Weights of a small mixture-of-experts language model, trained from scratch on English Wikipedia: a sigmoid router.
Below are experts of layer 10 (counted from 0) of a mixture-of-experts language model. Rows are named router (the router's row for the expert), gate (a neuron's input weights, with its number), up (a neuron's input weights, with its number) and show model dimensions 384-447. Each number is 50 + 10 x the weight over its row's rms, rounded and kept within 0 to 99.
After each expert's rows: "mostly gets" lists some tokens that are sent to it at least half of the time. This comes from a sample of Wikipedia text that the model never trained on.

# expert 23
router:65 59 52 60 53 55 61 33 53 51 35 27 49 44 56 51 46 56 43 55 58 33 36 39 24 44 49 36 48 42 73 52 60 55 50 42 38 54 40 48 64 47 42 47 35 56 60 56 60 60 59 60 44 33 44 53 53 53 36 49 58 58 47 34
gate0:61 58 50 70 57 47 57 36 44 61 44 48 55 39 58 35 40 55 48 42 57 64 66 43 43 52 37 59 45 37 38 61 39 49 58 53 48 42 64 60 65 60 57 59 40 45 54 57 37 52 51 47 41 51 60 43 64 58 57 62 62 60 49 41
up0:46 38 58 64 50 32 54 34 24 43 55 38 32 51 43 44 36 48 59 64 28 61 57 70 74 58 46 66 42 56 45 36 45 59 60 64 51 64 51 48 66 36 55 63 60 57 43 32 49 46 52 41 49 46 40 52 42 55 66 41 54 49 51 58
gate1:57 54 40 48 46 50 49 39 47 46 45 61 53 43 36 47 59 32 55 69 52 47 21 54 40 55 53 60 57 49 53 42 50 62 43 50 47 60 69 32 51 43 31 55 38 61 53 51 44 39 55 53 65 64 61 56 61 47 35 45 50 44 46 45
up1:59 43 41 69 30 60 54 49 84 67 53 46 53 57 53 44 47 37 54 60 46 50 37 59 49 60 62 42 50 59 47 38 56 57 29 56 28 51 58 36 54 53 40 74 43 75 52 38 46 63 49 44 50 75 30 57 38 51 50 38 56 62 46 59
mostly gets: " \"", " M", " V", " T", " S", " F"

# expert 8
router:44 37 58 57 48 67 46 54 49 65 47 26 49 40 56 53 38 53 52 38 46 32 37 58 56 53 48 54 44 53 71 43 39 46 57 50 33 39 47 47 59 59 53 67 43 61 63 64 52 48 57 63 45 36 60 39 42 42 55 31 69 45 56 54
gate0:57 59 56 58 46 63 49 41 43 40 50 42 52 53 60 60 32 50 51 56 40 41 59 33 54 47 37 47 42 64 65 70 51 63 46 62 50 37 50 56 44 54 60 54 80 47 60 47 44 44 51 45 65 47 25 51 63 39 59 57 61 58 54 45
up0:38 47 76 55 55 43 51 56 47 59 39 57 39 51 40 34 46 56 64 48 55 47 65 65 26 52 75 31 48 56 47 60 42 52 67 61 50 55 69 54 42 45 42 41 42 59 60 64 45 67 44 32 69 54 41 46 56 66 58 65 46 44 55 51
gate1:53 54 28 70 52 41 52 39 65 36 51 47 55 49 46 54 63 54 56 53 52 37 45 52 55 43 40 54 50 46 52 46 36 47 51 38 26 42 62 41 51 66 39 55 54 64 56 35 40 63 58 47 55 65 50 67 41 46 57 53 53 56 53 45
up1:48 53 37 62 38 44 46 55 57 52 40 48 48 47 66 48 49 51 49 45 37 47 45 54 52 46 51 44 59 48 34 54 40 39 44 29 53 46 50 45 40 59 53 52 62 44 63 31 43 65 61 64 54 54 45 36 55 40 64 53 40 58 49 58
mostly gets: "born", "On", " until", " September", "In", " January"

# expert 1
router:45 44 46 42 50 64 47 64 55 60 49 41 60 39 62 43 48 53 64 55 36 35 57 48 51 55 69 58 45 49 42 38 51 58 51 52 36 35 59 40 58 39 40 60 48 55 59 43 53 53 61 65 26 47 45 45 51 42 49 48 63 60 37 43
gate0:58 53 70 52 44 70 56 51 50 64 31 57 70 48 32 40 53 76 44 39 46 48 64 40 57 51 41 42 53 63 43 44 55 38 52 56 47 40 52 49 46 63 48 55 76 43 54 57 37 54 58 53 57 43 59 52 52 64 43 37 59 46 66 56
up0:52 37 42 33 63 51 26 47 48 25 53 48 37 36 45 33 36 39 37 32 44 41 49 36 46 57 62 30 56 54 37 44 43 46 49 36 51 48 58 49 48 43 47 58 48 43 59 44 57 50 48 61 43 55 58 77 43 54 58 49 49 46 54 55
gate1:70 40 63 50 50 51 54 53 49 53 59 46 52 53 53 50 41 51 62 44 46 31 27 55 47 47 51 59 56 50 52 53 43 57 50 33 51 50 51 43 64 63 40 57 53 65 41 46 43 56 53 57 59 52 60 47 53 52 69 53 59 41 48 59
up1:69 56 43 55 50 57 36 25 57 49 63 41 18 26 49 47 38 50 49 46 54 66 42 57 64 47 49 53 55 49 49 40 58 28 47 54 48 41 40 47 53 42 53 19 45 37 44 54 47 58 54 47 53 41 48 73 51 47 58 65 37 45 43 50
mostly gets: "ist", "ing", "ent", "ation", "er", "ry"

# expert 11
router:53 49 63 50 52 64 55 46 48 63 61 51 63 54 49 52 48 65 49 49 64 52 58 37 54 53 54 45 51 49 51 41 34 42 44 56 43 64 37 48 64 58 40 45 46 48 52 55 45 45 58 61 57 42 48 48 43 50 39 57 53 31 55 57
gate0:62 70 53 46 55 65 35 56 62 70 65 56 57 14 40 51 41 54 52 53 71 42 46 32 50 43 65 41 34 60 49 49 43 53 46 56 28 31 42 56 58 45 38 72 52 49 54 52 36 66 46 58 47 46 52 45 51 41 44 48 45 60 67 41
up0:39 55 36 52 54 49 65 38 41 41 57 51 52 44 51 35 73 56 65 62 43 51 52 47 42 56 48 47 62 46 43 44 61 56 40 42 58 67 54 57 68 47 42 38 48 60 40 49 36 39 62 52 44 41 54 52 49 46 25 40 44 51 19 51
gate1:27 62 47 36 47 48 47 59 43 54 56 64 73 58 52 51 43 37 41 47 35 56 46 72 50 50 53 63 73 48 41 37 28 39 54 53 60 57 64 38 52 52 44 48 49 29 70 64 35 51 43 53 50 42 35 46 46 60 51 58 39 54 38 49
up1:39 57 61 67 63 33 42 36 62 53 61 62 54 45 64 68 63 64 58 46 51 63 50 54 46 43 43 34 50 40 55 52 43 47 40 57 37 40 40 44 56 40 48 45 53 61 29 60 49 46 38 61 40 59 41 58 60 59 56 51 43 45 50 47
mostly gets: " =\n\n", "°N", "ย", "ี", " Website", "ง"

# expert 6
router:41 37 76 53 56 38 50 57 57 46 44 58 62 54 48 63 64 52 32 46 60 33 47 50 43 45 48 53 32 60 53 45 41 58 51 48 25 53 46 49 64 37 55 56 57 67 42 64 63 41 63 61 57 43 34 39 41 67 47 36 50 36 71 37
gate0:35 26 53 35 34 47 62 40 46 54 43 45 52 59 57 52 37 40 66 55 63 61 62 43 65 55 49 44 46 56 50 50 62 62 55 75 36 49 53 56 55 64 51 44 39 65 52 54 58 63 39 45 58 65 34 47 46 64 41 48 43 63 47 59
up0:45 53 54 39 50 39 43 49 58 41 48 44 65 46 48 58 57 39 43 51 46 64 54 47 53 41 47 56 59 59 55 46 52 28 61 52 57 56 61 49 40 28 41 75 52 34 61 58 61 47 49 67 49 54 46 43 47 45 55 49 45 40 52 69
gate1:36 47 35 44 43 51 57 59 48 60 43 50 60 46 31 46 41 48 36 64 45 52 59 39 44 55 46 40 43 53 62 37 68 55 63 44 37 38 56 49 33 49 65 58 69 34 40 48 72 35 63 32 43 50 36 44 52 31 52 42 45 38 56 51
up1:44 39 62 45 50 65 49 42 50 55 77 56 38 57 54 47 57 57 59 48 46 50 60 52 45 51 51 54 55 49 55 73 45 53 44 51 48 43 43 44 25 60 56 62 47 57 40 46 31 49 50 56 39 35 43 64 58 35 52 37 46 50 52 56
mostly gets: " at", " is", " In", " in", " was", "In"

# expert 9
router:56 43 62 42 50 49 50 55 56 58 40 73 63 51 53 41 48 60 56 52 61 40 35 49 39 44 47 38 42 51 58 58 61 41 67 54 36 70 48 43 54 47 42 65 49 57 64 68 57 51 51 45 59 56 38 43 52 44 40 43 50 44 44 42
gate0:40 54 51 42 53 46 55 35 66 57 36 60 66 42 34 65 58 44 25 52 63 28 52 47 69 60 57 42 52 57 55 54 48 66 50 38 61 48 58 53 47 55 65 45 29 47 47 38 43 58 35 59 55 58 36 45 35 55 70 32 63 55 66 40
up0:44 56 43 63 44 65 39 63 46 59 70 45 53 54 68 37 44 36 63 47 42 53 45 55 50 43 34 43 59 54 38 46 54 59 34 51 24 56 40 34 50 61 58 55 69 61 36 45 35 55 71 44 43 53 55 43 51 55 45 37 47 46 46 50
gate1:70 42 48 54 42 56 44 56 40 39 36 67 45 56 46 42 47 63 51 51 50 40 64 44 59 50 49 55 54 51 32 65 53 51 67 50 56 63 39 38 50 45 59 44 43 49 50 58 41 44 62 51 62 52 39 54 47 62 40 66 57 57 56 58
up1:51 58 49 56 58 48 57 41 44 54 41 50 32 50 42 50 66 38 60 56 57 55 45 38 49 47 55 52 52 50 42 52 39 55 47 56 56 52 41 51 69 64 46 43 55 38 43 64 56 58 55 52 57 79 46 55 55 54 53 32 56 35 53 57
mostly gets: "==", " San", ".\n\n", ".\"\n\n", " New", " h"

# expert 0
router:70 43 75 67 40 57 58 52 55 57 50 39 54 71 56 50 49 57 55 44 51 36 44 43 52 34 66 56 45 55 65 53 54 40 43 51 45 49 45 42 40 47 47 68 51 42 35 58 48 33 46 53 35 42 52 60 52 66 51 46 41 54 67 34
gate0:62 59 45 46 51 40 38 48 48 57 64 46 40 61 30 55 56 39 50 49 55 60 47 45 61 38 48 46 46 38 67 37 57 50 41 49 62 63 43 56 46 64 43 53 39 44 40 44 59 57 51 49 56 27 34 47 32 45 47 43 66 51 46 51
up0:57 39 24 67 57 37 47 53 72 50 39 46 42 42 50 56 56 55 57 41 56 71 37 34 69 40 31 55 59 51 53 53 42 38 56 46 56 60 44 46 65 47 49 42 33 51 43 33 50 59 35 46 38 58 37 47 54 44 30 59 55 46 37 47
gate1:36 62 60 73 36 41 43 46 43 33 38 59 37 61 64 71 60 52 50 43 48 50 62 40 42 57 51 58 32 57 51 38 46 42 58 33 37 40 62 49 57 43 46 52 63 59 43 52 65 49 50 56 56 52 42 48 47 54 54 46 69 56 55 43
up1:36 37 51 46 55 56 52 59 51 55 55 43 56 42 60 62 34 68 43 59 51 59 57 54 56 37 73 53 61 46 53 65 55 55 48 41 46 58 33 52 57 55 34 51 44 73 43 44 38 53 68 47 40 68 55 63 39 58 63 54 63 62 50 65
mostly gets: " Cup", " Championships", " League", " season", " Championship", " round"

# expert 21
router:69 44 64 46 52 39 37 63 62 62 47 65 73 48 46 42 51 61 53 56 38 30 61 36 39 55 53 27 39 63 47 59 56 63 44 69 42 63 52 47 39 57 59 51 65 62 67 66 59 47 41 63 55 60 28 30 54 65 25 66 48 43 64 28
gate0:37 46 53 42 51 58 42 64 57 49 38 57 50 44 39 73 50 51 61 42 41 39 38 45 46 45 44 37 51 42 57 41 61 59 59 50 74 49 63 49 43 54 57 63 41 64 48 45 44 47 60 46 52 64 43 48 49 36 43 53 58 25 45 38
up0:53 47 56 42 47 47 57 63 46 45 50 55 56 45 60 48 60 39 51 57 52 49 43 48 63 53 36 60 33 57 48 59 44 51 52 58 51 70 61 53 68 50 36 44 52 69 44 45 50 53 44 41 50 43 43 46 54 52 45 31 38 46 51 58
gate1:57 60 38 51 44 56 52 54 39 55 50 36 60 58 59 57 38 53 57 58 40 48 40 43 61 57 49 42 39 49 51 26 57 50 46 47 48 50 51 34 50 63 61 43 64 52 28 49 58 24 39 40 65 50 56 57 39 49 57 38 61 30 65 52
up1:44 40 51 59 52 52 44 32 37 43 60 55 33 49 48 57 60 42 56 43 43 61 65 53 45 47 50 61 47 54 48 54 41 40 65 46 40 58 40 52 49 55 45 51 34 59 64 48 61 56 53 39 38 37 49 49 56 42 55 77 53 59 18 32
mostly gets: " has", " having", " have", " there", " However", " There"

# expert 20
router:55 54 71 66 40 63 37 50 46 56 56 42 52 30 43 49 56 49 53 56 50 30 46 35 37 44 59 40 47 57 54 42 41 63 41 45 47 62 30 51 72 48 39 42 42 54 46 56 44 50 47 43 38 37 47 35 31 49 33 56 51 44 53 41
gate0:46 53 41 63 36 50 41 37 46 47 43 60 40 48 46 31 46 55 60 59 43 45 55 57 46 51 57 42 40 57 57 67 41 70 63 57 46 20 32 62 57 31 38 48 46 56 43 52 38 46 48 40 68 37 49 54 28 50 39 39 52 55 55 67
up0:50 47 44 46 60 56 60 54 45 58 44 44 63 54 48 67 54 48 31 49 32 43 30 48 43 63 46 39 56 52 50 53 60 57 41 50 64 49 56 52 52 59 45 65 35 57 56 45 49 48 55 28 40 38 43 57 41 48 54 35 34 54 41 56
gate1:51 61 51 59 56 59 53 49 45 53 35 41 49 48 55 52 43 73 61 50 51 41 52 47 50 68 38 47 62 54 58 54 37 32 48 50 60 55 41 67 60 46 60 28 45 49 42 52 61 39 50 44 31 45 55 43 38 48 42 46 40 54 60 62
up1:51 49 70 58 66 57 54 57 47 36 46 50 63 50 41 44 42 49 45 42 54 41 30 60 41 50 59 49 58 37 49 54 55 62 44 41 43 55 64 47 68 65 61 40 46 38 52 42 67 52 46 47 59 52 39 43 64 61 50 42 48 51 51 46
mostly gets: " (", " =\n\n", "ร", "(", "ง", ";\n"

# expert 5
router:65 61 70 56 53 58 40 54 44 59 66 66 47 59 67 61 51 55 36 40 54 44 34 63 37 34 50 39 50 49 56 52 46 45 37 65 46 55 44 56 67 45 53 67 48 31 50 66 43 38 45 43 49 41 35 39 54 57 30 46 44 44 60 39
gate0:57 55 62 50 43 46 48 36 49 57 53 33 60 63 55 48 71 61 45 49 34 51 43 63 45 52 39 51 52 52 54 47 52 37 44 62 54 51 45 57 61 49 35 68 52 49 62 54 43 43 59 50 49 49 51 47 46 59 49 52 48 61 47 47
up0:60 49 46 52 43 40 47 55 38 40 49 57 46 42 47 63 51 65 55 40 25 57 60 41 57 65 44 40 37 64 42 56 44 46 52 34 39 36 44 47 41 67 44 47 50 35 45 40 62 61 27 64 62 42 69 55 47 52 37 51 61 52 55 43
gate1:57 57 53 54 55 53 36 44 49 42 48 40 47 67 50 61 55 49 45 55 51 51 61 56 37 65 43 61 50 32 50 50 59 43 55 66 53 50 45 41 43 79 70 52 42 65 56 61 54 45 43 69 70 53 56 30 62 49 35 73 68 28 49 40
up1:61 48 43 46 62 53 49 59 54 59 45 54 50 55 71 41 47 49 60 42 44 55 55 55 40 40 69 48 47 42 50 67 59 49 42 44 59 39 57 36 43 48 51 53 37 34 40 46 39 50 41 59 47 60 54 46 60 31 42 35 34 55 55 42
mostly gets: " could", " Airport", " Stadium", "'\n", " for", " would"

# expert 13
router:57 62 66 61 52 48 39 62 55 60 36 68 56 50 42 43 37 47 62 31 61 51 47 62 43 40 68 59 35 41 74 33 52 62 43 48 55 45 38 52 61 52 42 40 43 57 57 62 64 32 51 44 56 39 36 35 52 53 39 64 44 36 47 36
gate0:63 37 60 63 83 83 44 63 50 76 49 70 62 57 36 42 43 55 41 49 72 55 44 33 54 45 37 47 49 53 32 41 39 43 53 50 59 47 37 36 67 49 37 54 36 47 61 64 51 57 52 61 49 37 54 68 77 52 51 51 45 55 52 59
up0:26 42 54 43 40 54 36 41 46 53 51 51 44 62 44 36 53 43 46 46 51 43 44 53 47 31 41 48 53 69 56 58 47 61 60 44 56 38 62 47 52 55 57 49 47 51 33 65 75 53 61 69 61 44 42 39 62 31 54 29 33 48 54 46
gate1:46 66 61 73 65 46 53 43 54 22 50 58 38 50 29 55 40 35 60 55 66 39 75 50 46 54 44 51 62 45 61 54 54 56 63 43 45 35 52 44 59 39 43 53 72 47 49 64 51 45 54 51 55 43 50 37 55 43 47 62 57 45 41 38
up1:59 41 53 65 45 60 57 45 32 44 52 43 50 51 56 55 55 36 43 68 62 45 54 51 33 50 68 53 48 55 46 37 49 48 58 40 56 45 58 44 61 41 68 61 54 65 47 67 49 56 60 44 45 45 42 39 64 47 61 45 45 30 55 50
mostly gets: " that", " which", " where", " when", " album", " However"

# expert 17
router:55 57 65 52 39 63 47 55 47 57 60 51 55 63 52 51 52 42 53 34 62 52 39 45 60 55 55 52 55 62 70 41 63 42 29 55 40 57 39 43 41 62 57 54 49 50 54 51 34 37 32 42 35 50 62 52 56 60 46 57 47 55 56 45
gate0:54 41 54 45 44 43 67 75 51 37 50 46 44 56 44 60 43 44 62 49 40 39 57 46 49 30 65 58 41 55 51 57 68 49 53 64 55 41 50 37 49 36 53 38 57 31 54 47 41 26 39 39 58 48 37 35 54 61 41 53 50 50 44 11
up0:70 64 48 40 51 56 46 52 29 40 57 54 46 48 62 61 59 50 35 32 46 37 46 67 55 55 30 51 42 50 72 47 33 59 49 41 47 42 51 38 55 52 32 51 44 59 68 51 52 66 36 41 46 61 28 48 69 48 50 46 71 65 65 41
gate1:43 58 71 39 40 40 65 51 43 35 67 66 43 46 50 32 65 48 37 57 43 44 31 49 48 33 45 47 56 53 54 46 57 45 20 58 48 59 40 52 47 52 57 57 62 38 64 54 36 48 40 52 37 67 43 46 49 61 45 58 50 61 55 35
up1:69 20 41 39 54 64 34 60 43 33 49 42 44 44 54 44 38 58 57 56 46 39 22 53 54 43 62 52 45 40 57 46 51 43 49 41 38 59 38 36 48 34 57 51 50 55 51 46 50 62 52 49 39 39 50 32 66 56 57 61 59 50 54 59
mostly gets: " win", " won", " votes", " round", " Votes", " MPC"

# expert 18
router:53 58 53 61 37 43 37 62 49 60 54 69 59 54 40 46 46 58 48 36 68 59 56 65 42 43 50 50 37 35 58 52 42 51 55 48 25 52 40 70 73 55 50 42 24 50 58 52 58 49 62 50 43 32 39 45 42 44 45 54 57 33 48 42
gate0:61 22 46 51 42 39 54 43 58 49 41 47 40 54 56 36 36 38 55 36 58 54 60 70 28 31 48 48 45 61 35 49 37 43 58 63 66 44 57 49 41 58 51 63 36 53 51 60 47 44 61 47 56 42 37 42 37 58 55 38 45 42 69 24
up0:36 51 47 42 58 54 54 50 20 46 56 45 48 52 48 68 62 49 41 42 42 46 37 49 55 67 42 44 57 45 59 58 49 32 56 49 49 45 48 54 56 44 60 48 30 55 53 39 48 55 48 48 30 68 67 27 48 33 55 53 41 52 37 60
gate1:48 55 42 54 49 49 44 48 40 51 66 44 46 52 49 59 44 50 57 47 55 53 54 49 52 31 44 54 47 79 53 67 53 48 43 57 59 47 48 52 38 53 54 49 56 56 33 46 47 53 43 44 39 44 44 62 47 45 52 55 54 40 56 46
up1:44 56 54 44 42 49 33 59 54 58 55 43 45 53 45 37 52 63 50 46 70 44 27 55 66 46 51 28 48 60 41 42 56 29 57 48 41 50 45 54 50 58 38 73 38 39 61 53 54 37 58 62 54 46 67 38 50 55 41 63 43 51 57 68
mostly gets: " and", ",", " but", " or", "\",", "),"

# expert 4
router:49 47 60 41 36 55 49 50 54 57 56 48 79 41 55 53 38 53 59 26 55 41 39 26 30 31 50 39 55 60 53 46 49 70 49 27 50 77 51 52 39 57 46 55 38 57 62 61 49 38 61 48 50 51 58 45 63 46 46 58 55 56 59 21
gate0:65 69 52 38 61 55 72 50 42 48 32 51 60 28 67 48 45 45 37 46 39 41 39 49 68 61 65 65 48 51 43 54 51 63 67 51 33 53 50 63 63 46 54 58 30 69 47 52 62 51 50 63 56 30 52 30 47 47 36 64 57 47 77 36
up0:48 51 57 52 53 43 56 50 33 31 52 65 64 64 48 58 53 35 57 40 46 50 81 52 39 60 46 54 49 48 44 62 50 69 45 56 48 51 45 43 48 56 58 39 60 49 46 42 62 65 49 54 50 37 41 58 49 58 57 47 54 47 60 58
gate1:53 45 46 51 43 59 57 35 61 61 38 47 54 48 48 42 48 56 62 71 45 43 46 54 48 42 41 44 49 42 68 46 54 45 35 65 52 49 48 24 65 40 54 57 43 66 53 49 55 60 52 58 45 52 50 39 52 48 50 55 46 35 45 53
up1:45 79 61 56 46 51 43 55 50 36 42 63 49 43 73 61 46 49 51 53 56 62 64 38 46 56 56 37 51 44 70 44 58 51 63 55 43 50 28 60 62 67 52 51 50 24 50 46 43 47 48 44 50 51 36 47 38 54 53 32 45 57 45 44
mostly gets: " John", " William", " Robert", " Richard", " Charles", " David"

# expert 14
router:73 44 62 38 39 51 27 56 52 62 67 45 56 50 39 49 44 44 51 59 54 45 51 46 38 39 57 38 22 42 51 43 65 48 52 47 43 58 41 44 62 53 38 53 46 51 42 56 47 44 55 52 49 47 59 27 31 35 46 48 52 40 73 47
gate0:48 34 62 40 54 57 73 59 59 50 40 41 47 60 41 46 71 56 37 36 57 40 65 41 54 46 51 52 31 49 48 34 52 46 57 61 47 47 38 58 49 70 49 40 50 64 38 53 25 50 62 42 41 42 58 38 57 48 59 40 59 35 70 49
up0:43 53 68 67 42 67 43 51 29 57 44 46 46 53 47 48 46 50 60 38 41 46 69 55 30 40 46 57 32 35 45 60 62 68 65 42 40 60 40 41 54 70 61 44 51 43 57 44 62 48 42 61 56 47 44 54 54 51 49 66 49 59 57 64
gate1:63 67 52 46 52 40 60 65 61 60 53 50 67 42 64 49 31 62 50 59 41 63 64 46 50 37 57 64 31 43 48 58 53 61 36 56 47 39 46 49 47 47 44 43 51 55 41 71 57 45 53 51 58 52 39 50 28 50 31 42 41 50 50 56
up1:49 52 44 54 30 43 62 51 47 41 38 45 34 47 39 61 73 66 41 32 49 47 49 36 60 47 64 65 57 43 44 52 58 51 64 58 39 32 33 60 59 55 55 39 39 50 50 30 35 64 49 43 43 79 49 49 50 49 52 46 38 57 51 54
mostly gets: "==", "===", "|", "=", " called", "===="

# expert 16
router:53 57 51 69 49 37 37 60 45 55 39 59 59 49 46 59 49 44 49 47 48 24 50 56 39 33 53 50 27 63 53 36 47 40 46 67 28 56 51 60 55 52 38 65 59 71 59 71 46 45 53 42 52 47 36 57 49 76 32 39 47 43 56 49
gate0:68 49 37 59 59 56 46 60 45 71 34 39 47 53 54 45 26 50 50 49 38 40 65 47 46 76 45 62 53 51 44 37 64 47 41 52 42 49 63 49 53 55 57 77 51 48 55 49 28 55 34 42 54 50 33 43 62 60 44 40 46 49 56 30
up0:66 52 55 35 50 66 50 33 54 48 41 44 53 83 49 62 55 67 47 43 62 54 45 38 28 42 58 62 41 56 42 43 51 57 64 61 46 50 44 41 31 48 36 43 64 57 48 48 72 42 30 58 54 38 32 43 44 57 50 68 64 46 48 53
gate1:51 54 43 52 50 34 41 49 35 44 40 54 39 44 59 48 46 53 57 41 54 46 46 39 47 35 71 56 49 52 50 53 62 42 55 35 49 65 37 46 51 45 68 51 46 41 56 44 53 46 42 42 33 65 43 37 52 65 51 46 48 69 53 42
up1:46 52 60 45 35 56 60 54 54 62 72 51 49 39 38 51 53 46 59 53 47 38 57 44 49 49 54 45 38 61 52 57 41 65 29 45 47 48 63 50 35 62 54 57 44 66 52 43 42 62 46 48 49 44 50 57 49 49 71 60 46 60 49 56
mostly gets: " has", " had", " not", " he", " have", " was"

# expert 3
router:61 52 74 55 52 41 49 56 42 43 40 49 46 63 57 57 47 40 51 40 46 46 45 38 44 38 62 55 42 63 51 44 50 51 45 62 63 59 39 44 58 60 48 55 52 39 45 71 57 32 53 64 62 50 48 47 60 40 36 35 40 34 46 28
gate0:60 46 66 68 38 55 52 42 42 70 69 42 56 50 47 47 45 60 45 52 46 56 53 40 54 55 60 45 66 30 47 48 46 49 64 44 51 53 44 23 48 56 45 63 66 48 43 50 49 59 55 66 64 35 24 44 50 42 59 44 54 42 33 65
up0:54 48 39 54 48 52 58 46 51 54 70 44 60 40 57 48 54 31 42 46 46 54 38 42 53 43 61 51 44 44 51 43 56 63 41 47 54 40 36 57 37 33 48 48 55 53 60 53 51 46 54 45 65 63 48 61 58 69 43 52 40 34 41 51
gate1:33 43 50 79 45 44 59 42 49 46 67 46 59 63 56 69 58 50 49 62 43 45 44 37 45 60 64 57 33 50 47 42 67 44 56 49 49 44 47 53 34 57 45 43 47 48 60 48 48 49 60 42 54 57 49 53 57 51 49 48 48 39 42 44
up1:39 48 49 37 40 54 46 63 54 28 68 46 49 53 59 62 52 57 70 37 66 50 35 28 50 54 45 46 49 54 45 42 62 31 71 57 60 49 45 54 60 55 54 53 40 29 36 54 66 46 50 64 52 52 65 43 51 47 56 41 44 41 53 35
mostly gets: " University", " School", " Council", " Bank", " Championships", " government"

# expert 19
router:65 47 58 47 49 54 49 60 57 52 55 45 53 48 46 60 57 65 42 36 40 34 49 40 60 48 45 55 45 54 57 48 45 61 39 53 57 48 53 65 63 47 73 55 37 63 48 57 47 41 43 46 46 53 44 54 47 39 29 65 48 53 59 53
gate0:68 51 44 38 34 56 37 57 48 65 42 50 55 39 60 50 53 34 47 52 43 44 63 43 58 45 48 61 44 66 53 65 48 64 40 54 60 39 28 54 60 69 56 61 21 51 45 56 57 48 35 48 55 45 45 53 42 51 46 54 52 48 53 54
up0:41 50 59 45 53 56 66 74 54 38 51 25 22 43 35 51 50 50 55 36 53 62 53 51 61 39 63 41 73 74 50 42 51 34 52 49 50 65 51 44 34 57 56 48 44 48 51 52 52 47 53 51 52 54 53 50 48 45 66 53 72 61 44 39
gate1:67 54 48 52 62 37 68 39 46 47 36 40 83 48 67 55 55 55 44 33 57 42 47 39 43 57 45 43 60 45 26 42 38 31 35 37 43 46 48 40 56 58 49 63 47 63 48 59 50 40 49 50 51 51 40 49 39 42 49 27 57 47 53 41
up1:30 38 57 53 54 57 43 62 37 61 50 40 49 50 62 43 41 33 58 30 47 54 29 59 28 42 36 46 42 55 46 42 60 40 67 51 55 53 49 41 48 52 41 54 44 54 43 46 47 45 56 55 66 57 52 39 47 52 45 39 51 56 39 43
mostly gets: "′", "″N", "°", " caused", " Coordinates", "ll"

# expert 10
router:50 44 64 61 45 65 37 48 43 65 54 51 53 39 56 56 56 74 44 54 41 40 43 47 48 61 44 40 44 38 59 55 40 51 37 30 54 45 38 51 53 45 36 43 39 64 65 69 57 51 62 49 48 26 49 41 44 47 54 60 43 42 52 53
gate0:50 60 39 65 51 43 36 57 62 42 60 52 49 53 59 63 48 47 48 57 50 48 54 63 29 53 53 44 55 65 46 53 59 41 54 47 60 51 56 40 41 68 59 48 53 65 42 61 46 59 36 51 42 50 43 58 63 60 67 40 35 43 53 36
up0:41 54 41 45 69 53 42 52 34 69 59 55 41 53 39 51 65 59 46 51 53 59 39 48 35 47 45 56 50 58 54 56 25 28 45 54 21 53 61 45 53 55 66 54 41 49 42 80 54 65 45 40 53 38 45 55 50 64 37 41 62 39 48 61
gate1:65 50 65 44 52 49 49 47 38 73 32 54 57 38 54 51 55 57 53 43 48 59 53 52 52 61 46 44 65 49 51 61 52 61 53 77 62 51 37 36 54 50 57 49 50 52 56 62 53 53 61 43 55 53 57 48 46 31 50 45 44 46 43 51
up1:56 73 46 47 41 55 34 35 71 43 61 60 37 48 36 46 39 60 45 38 52 50 65 49 55 46 61 54 57 58 37 43 46 43 43 41 54 58 67 56 53 41 58 49 43 42 60 42 71 34 32 33 47 45 44 47 45 41 47 39 57 42 67 46
mostly gets: " —;", " known", " based", " located", " used", " written"

# expert 7
router:55 56 56 43 38 58 49 48 46 52 39 49 57 52 54 57 49 51 61 52 60 27 45 45 32 41 59 53 24 46 61 72 40 57 44 62 55 73 46 45 58 45 43 43 42 68 44 41 72 31 45 55 49 39 56 39 54 40 53 55 42 38 61 50
gate0:45 38 57 51 53 49 57 73 57 35 53 60 68 51 41 49 43 63 41 53 52 60 55 57 60 33 57 45 45 42 49 47 68 56 59 46 38 58 38 36 45 63 58 53 30 54 40 55 56 46 48 64 61 44 53 65 63 73 37 39 42 49 39 43
up0:50 70 45 43 45 54 52 50 53 47 54 51 55 49 55 63 53 39 49 44 43 43 47 48 25 65 62 51 45 74 57 58 90 51 68 42 51 66 55 54 49 32 55 66 47 48 46 48 53 45 54 45 47 40 48 51 67 40 52 49 43 63 53 57
gate1:45 64 59 36 74 43 47 51 74 27 59 54 43 43 65 69 55 42 45 29 45 44 58 42 66 59 59 64 61 36 44 59 51 46 67 52 51 63 55 45 59 51 35 64 38 50 40 50 59 48 49 50 51 53 65 47 51 34 47 49 60 42 46 33
up1:35 52 52 48 89 50 50 62 51 34 45 51 60 44 69 52 54 39 49 54 36 48 40 70 72 34 49 64 54 51 38 46 36 61 48 62 57 31 76 35 65 44 64 69 41 52 45 29 44 26 34 50 57 40 49 54 45 19 48 55 50 54 63 41
mostly gets: " his", " an", " their", " its", " this", " new"